From a checkpoint of a small mixture-of-experts model trained on Wikipedia.
Size: 12 layers, width 256, vocabulary 27942.
Below are experts of layer 4 (counted from 0) of a mixture-of-experts language model. Rows are named router (the router's row for the expert), gate (a neuron's input weights, with its number), up (a neuron's input weights, with its number) and show model dimensions 128-191. Each number is 50 + 10 x the weight over its row's rms, rounded and kept within 0 to 99.
Before each expert's rows: "gets" lists some tokens that make up at least twice as much of what it gets as of all text. This comes from a sample of Wikipedia text that the model never trained on. Tokens count by the router's weight.

# expert 123
gets: " 1", " 2", " 0", " 5", " 6", " 3"
router:77 41 55 31 83 38 61 34 62 51 60 73 46 56 46 53 60 59 39 52 42 40 49 37 64 40 60 30 50 43 65 63 37 59 46 34 58 46 65 58 28 48 46 44 57 50 51 44 43 36 54 55 32 50 65 47 44 46 57 64 57 39 50 60
gate0:49 38 73 46 48 50 66 54 54 45 24 26 46 44 50 43 38 58 48 62 52 61 54 66 57 52 58 46 71 43 38 50 52 43 43 69 39 31 54 47 44 55 50 46 42 41 50 50 52 63 48 39 30 56 63 43 45 46 71 39 44 47 50 58
up0:61 59 56 49 56 39 49 46 60 66 70 56 52 62 64 65 62 49 48 49 39 59 56 44 51 42 36 55 40 48 58 61 41 46 52 44 43 73 56 54 61 58 42 68 47 33 49 45 55 45 55 54 57 54 37 59 48 58 42 52 42 55 54 31

# expert 15
gets: " to", " the", "'s", " his", " her", ":"
router:53 39 55 30 64 33 59 43 78 44 52 67 34 54 60 62 62 58 63 68 67 39 47 58 63 49 38 45 34 42 65 65 46 52 39 42 54 41 53 42 50 36 30 59 59 38 67 64 46 39 58 52 43 46 56 55 54 39 55 63 45 44 34 64
gate0:55 24 52 46 45 35 60 49 62 69 47 29 60 53 48 43 33 46 61 55 43 37 56 55 49 58 53 42 44 37 41 59 54 51 39 78 58 47 67 44 60 50 59 61 53 57 49 34 48 55 56 62 45 50 35 57 31 49 54 61 35 60 67 52
up0:52 56 60 38 52 44 50 63 32 59 50 56 45 48 79 67 61 48 40 38 40 64 45 47 53 48 30 69 54 62 71 44 49 36 51 38 42 45 49 49 57 57 56 48 62 39 48 55 60 44 36 46 47 44 43 58 60 68 50 36 47 46 49 55

# expert 82
gets: " to", " the", " would", " can", " into", " with"
router:34 35 62 59 58 34 59 47 64 46 57 59 42 61 58 62 52 64 60 56 53 38 57 41 49 41 39 37 34 43 63 61 42 64 46 42 45 46 56 42 52 41 42 65 62 40 52 56 43 34 58 58 46 37 64 59 60 31 45 61 60 36 52 65
gate0:43 40 51 60 41 48 44 45 67 57 42 33 44 29 37 39 41 61 62 58 44 53 26 57 36 46 60 50 59 47 43 52 47 45 55 62 39 47 55 44 60 52 55 64 54 44 49 62 37 47 42 42 52 48 53 62 30 52 28 71 51 33 52 69
up0:54 37 26 69 58 23 50 48 36 74 41 47 31 39 63 70 52 44 56 47 51 62 44 58 59 36 46 61 34 47 57 66 42 51 41 43 36 52 56 47 55 41 63 44 48 66 45 66 38 62 47 41 42 62 58 39 40 40 51 34 34 55 34 62

# expert 66
gets: "–", "-", "/", "N", " N", " 0"
router:32 50 58 52 60 59 52 31 59 48 55 63 54 36 66 61 50 59 55 61 48 50 49 62 58 38 53 46 41 40 68 55 28 63 55 42 50 52 57 44 54 43 35 58 64 46 51 43 51 65 56 63 52 48 34 51 60 37 65 57 63 45 33 62
gate0:57 42 54 50 46 40 57 50 50 64 52 50 29 40 52 71 57 54 45 61 41 44 47 61 55 66 56 54 56 60 55 55 51 46 52 54 46 50 39 52 51 60 66 39 45 34 51 50 58 59 55 38 57 35 24 59 52 64 58 55 46 50 59 61
up0:66 44 47 44 41 42 50 39 60 44 46 56 59 67 62 50 56 43 51 38 49 41 54 47 73 28 52 48 47 46 60 49 58 47 60 48 55 49 54 39 57 64 57 41 37 56 51 48 58 49 51 52 44 58 66 49 35 29 57 41 50 58 54 42

# expert 104
gets: " and", " (", " also", " or", " \"", " not"
router:48 50 58 43 30 40 56 45 53 47 63 64 57 45 58 66 66 56 62 59 56 37 52 57 55 45 39 44 44 35 52 59 57 59 48 47 54 47 52 54 70 39 47 59 55 51 55 58 39 46 58 58 50 38 50 53 56 26 53 63 56 42 46 63
gate0:47 42 54 45 49 42 63 63 42 44 30 46 50 31 46 52 43 50 61 51 32 61 54 48 53 67 56 39 35 46 38 30 54 43 48 52 44 50 42 59 73 51 41 66 41 41 60 43 41 55 51 41 47 55 44 59 54 59 61 51 50 44 55 54
up0:59 59 42 36 40 43 51 39 41 65 69 67 58 67 61 62 52 65 50 28 55 59 42 55 45 34 27 54 46 55 65 57 36 55 59 50 57 60 67 55 50 54 69 43 33 51 64 59 57 64 33 33 42 52 50 61 48 42 48 56 45 56 52 63

# expert 70
gets: "\n", "==", "===", " ==", " =", "===="
router:36 46 57 56 62 44 51 49 63 51 58 56 54 40 56 74 57 58 43 66 57 47 61 62 60 32 36 43 44 46 65 44 50 69 57 42 59 40 57 36 58 46 34 61 65 46 51 55 52 39 56 62 50 48 46 67 55 48 63 56 72 45 56 59
gate0:54 63 30 47 46 52 60 35 55 50 53 50 43 52 46 37 50 55 40 52 31 50 37 65 63 61 46 46 69 58 41 49 48 63 32 59 43 51 62 44 55 53 40 60 60 43 63 57 52 60 35 60 59 63 43 41 28 60 72 56 54 54 39 55
up0:40 45 51 43 44 56 56 60 43 47 45 58 59 75 50 60 53 58 52 59 61 51 45 47 48 42 48 38 57 39 73 55 41 48 38 42 60 41 49 57 60 43 44 51 34 57 33 43 63 65 32 49 47 74 41 54 67 58 64 40 42 46 62 56

# expert 38
gets: " and", ",", " or", " but", " &", " It"
router:35 30 58 56 42 47 60 48 52 37 59 64 56 79 60 68 50 58 56 71 41 32 60 55 56 37 35 43 43 42 59 64 42 53 56 38 60 46 61 57 57 58 57 51 70 57 40 41 34 41 58 65 37 48 58 44 58 39 53 44 56 44 48 50
gate0:70 47 64 33 41 36 70 40 44 39 54 43 59 22 49 61 48 35 48 58 47 59 52 70 56 62 67 45 39 45 46 44 63 57 64 53 38 57 37 72 44 57 37 55 46 54 47 52 54 45 49 47 36 65 44 44 47 50 69 57 52 52 69 48
up0:40 50 46 56 48 40 55 39 60 54 45 60 56 68 45 53 48 58 52 29 50 66 54 38 49 40 37 60 28 37 72 49 42 42 58 50 48 54 71 31 62 44 54 40 63 46 48 49 48 63 44 30 43 49 48 62 55 41 36 42 35 45 51 59

# expert 98
gets: "\n", "==", "===", " ==", " =", " ==="
router:48 47 59 51 57 41 59 45 55 36 58 58 39 49 53 63 53 62 40 54 64 53 58 66 53 35 42 43 48 40 50 49 52 68 41 36 56 35 58 29 44 54 43 65 66 38 62 38 51 36 55 60 36 44 49 63 54 48 50 63 70 45 58 63
gate0:55 55 51 45 45 52 53 43 57 62 30 36 39 57 57 29 47 56 52 55 38 49 66 66 45 61 42 40 41 62 67 49 51 41 43 50 60 48 42 52 55 67 61 70 42 47 63 55 60 52 49 40 60 50 43 30 39 65 58 50 62 37 42 71
up0:45 50 39 53 29 52 54 28 54 57 57 36 49 71 51 58 42 59 45 56 51 63 47 60 34 39 36 40 49 66 65 67 48 44 38 51 61 56 43 52 63 43 53 53 43 54 55 67 36 30 32 39 50 40 53 49 45 56 53 43 58 51 41 51

# expert 6
gets: " and", " or", ",", " &", "–", "000"
router:30 25 58 54 37 40 57 54 61 40 60 62 46 57 48 63 61 59 59 64 63 41 54 64 57 39 46 46 40 38 63 62 38 53 41 38 64 43 63 46 61 56 40 56 59 41 43 41 28 45 61 62 42 46 47 47 58 42 60 51 57 41 35 50
gate0:45 50 42 32 37 50 54 53 52 51 35 35 52 45 35 29 50 57 40 56 37 59 46 61 57 59 31 36 39 32 48 71 38 56 45 68 43 50 68 57 57 46 51 61 42 49 49 44 61 51 51 55 57 51 31 37 40 57 42 43 37 37 52 50
up0:53 23 52 33 58 33 67 34 50 55 46 55 63 55 58 61 56 51 54 41 51 53 46 25 52 44 46 62 48 44 64 27 64 44 68 30 54 57 41 36 49 54 56 44 61 34 53 54 60 77 44 54 35 63 59 53 70 46 44 39 36 51 54 45

# expert 47
gets: " to", " by", " for", " of", " with", " on"
router:39 49 52 35 73 36 61 55 55 54 61 68 61 62 51 67 49 52 64 53 60 36 51 51 55 34 45 33 42 40 59 60 39 54 42 29 55 54 51 62 46 38 53 66 58 43 71 55 51 43 57 59 53 39 66 68 62 65 47 54 62 36 54 69
gate0:63 55 43 23 50 44 71 60 52 36 43 44 55 50 34 34 43 47 63 70 51 44 44 62 49 63 47 58 63 52 41 46 47 30 31 62 62 51 40 58 60 67 60 57 53 39 57 61 56 56 48 64 49 50 42 43 55 52 56 59 53 52 60 65
up0:67 48 60 35 51 51 59 40 44 58 52 59 56 52 37 45 59 55 52 49 60 50 35 62 51 28 32 61 33 39 48 60 57 27 73 46 47 62 39 51 53 46 64 53 33 35 55 49 37 64 55 38 44 52 57 53 55 43 59 43 41 49 58 52

# expert 63
gets: " to", " and", " would", "The", " or", " may"
router:47 54 61 42 48 44 54 59 60 42 58 56 59 60 53 61 47 62 67 46 59 46 61 47 52 50 35 33 46 43 42 57 39 57 41 47 56 33 53 48 64 48 50 58 57 41 60 46 40 33 63 48 33 35 66 58 51 34 64 60 48 44 40 63
gate0:48 38 53 39 49 47 55 59 38 46 48 57 49 39 42 44 38 56 56 63 44 57 50 56 66 60 49 52 49 58 46 53 46 37 49 43 51 58 55 51 64 55 52 54 45 59 54 57 35 46 40 38 38 49 50 49 36 47 64 54 49 62 53 42
up0:54 44 45 39 59 36 56 40 48 73 65 60 63 59 54 60 79 65 62 50 64 41 46 66 45 45 51 59 38 39 52 62 48 31 57 61 43 56 41 54 74 51 42 64 37 59 36 73 36 55 34 43 37 51 50 47 53 59 55 57 38 54 72 45

# expert 16
gets: " |", " 0", ";", " 1", "-", "0"
router:52 45 61 49 70 51 58 40 54 50 60 52 41 60 55 48 54 59 42 66 59 37 54 66 58 48 40 38 42 42 69 54 36 37 42 40 62 40 56 42 40 31 50 59 61 50 45 65 36 44 62 65 45 47 57 66 62 55 62 59 59 44 38 55
gate0:50 46 46 45 46 55 53 64 56 47 41 45 48 43 50 46 47 55 52 62 47 63 38 63 69 50 54 38 51 56 30 55 41 49 36 56 43 50 59 65 61 54 50 45 55 42 51 29 47 33 38 54 60 56 54 48 21 45 58 63 64 48 60 59
up0:58 45 56 45 59 48 49 47 42 55 44 65 48 68 43 43 78 43 45 61 50 67 43 55 45 50 52 65 43 47 57 77 54 37 59 48 41 54 68 32 51 38 53 67 43 59 50 34 59 48 38 51 55 37 57 58 50 59 48 70 41 47 52 56

# expert 26
gets: "\n", "==", "===", " Total", " Country", " Coordinates"
router:36 58 54 38 44 45 54 49 50 54 60 63 40 50 57 56 54 65 50 52 62 50 64 68 54 41 38 49 51 42 54 39 52 50 46 37 63 34 57 32 45 50 53 63 55 60 54 42 47 38 61 64 42 48 41 62 50 62 60 55 64 39 52 58
gate0:48 55 55 56 48 51 54 53 53 68 57 30 55 53 37 36 40 72 69 53 22 58 53 58 60 64 45 48 60 51 42 59 39 46 41 63 49 48 36 51 56 61 48 57 42 54 53 46 55 68 50 48 62 50 37 59 31 49 66 45 54 54 55 43
up0:41 59 51 32 50 17 47 49 45 45 66 56 48 51 62 50 66 54 58 58 56 60 38 45 48 45 50 71 49 45 44 56 51 44 47 46 47 56 55 47 55 45 62 38 49 38 42 66 61 59 36 47 48 54 64 67 70 48 62 47 44 44 57 47

# expert 11
gets: " 2", " 1", " 3", " 4", " 6", " 5"
router:52 37 49 34 62 43 55 50 56 47 58 44 47 65 54 45 69 59 54 50 54 31 55 29 59 38 62 31 52 42 65 52 39 56 47 42 66 40 56 50 57 41 38 49 67 55 54 50 41 37 63 48 50 46 66 63 52 54 54 59 59 40 36 65
gate0:51 50 59 50 54 42 58 55 62 52 43 42 41 63 44 63 49 54 51 58 53 79 63 54 66 52 34 45 44 54 52 42 51 47 54 53 65 35 43 47 63 47 54 39 53 26 53 57 49 49 42 43 41 54 29 39 52 46 62 51 58 43 45 50
up0:62 52 56 56 62 45 44 38 48 41 50 58 45 49 61 53 52 55 65 61 50 41 50 46 46 36 43 53 48 50 54 69 67 49 73 43 45 57 49 26 45 49 53 31 33 54 41 47 48 32 53 43 40 54 59 74 63 45 43 40 51 49 44 58

# expert 107
gets: "S", " S", " T", "t", " F", " D"
router:32 49 61 49 48 39 53 34 53 35 51 69 40 62 62 52 77 51 46 59 51 37 46 36 58 41 55 46 58 46 62 62 37 61 50 34 64 46 60 47 60 48 39 65 53 48 56 33 49 48 54 59 44 40 68 62 60 52 56 44 60 43 51 53
gate0:43 60 45 48 46 56 57 56 53 54 48 40 50 46 43 47 46 45 51 52 54 34 45 56 52 55 58 63 52 54 53 49 52 57 52 57 33 58 68 62 61 34 44 43 44 42 53 74 41 40 41 31 56 61 50 27 48 71 63 46 72 40 70 44
up0:43 49 43 33 58 36 55 58 60 61 65 55 61 63 57 55 51 65 56 52 46 61 66 46 54 39 42 37 38 43 51 47 29 40 70 46 59 53 46 50 60 61 58 57 43 50 56 34 53 63 62 52 33 46 50 57 52 44 37 44 35 73 51 43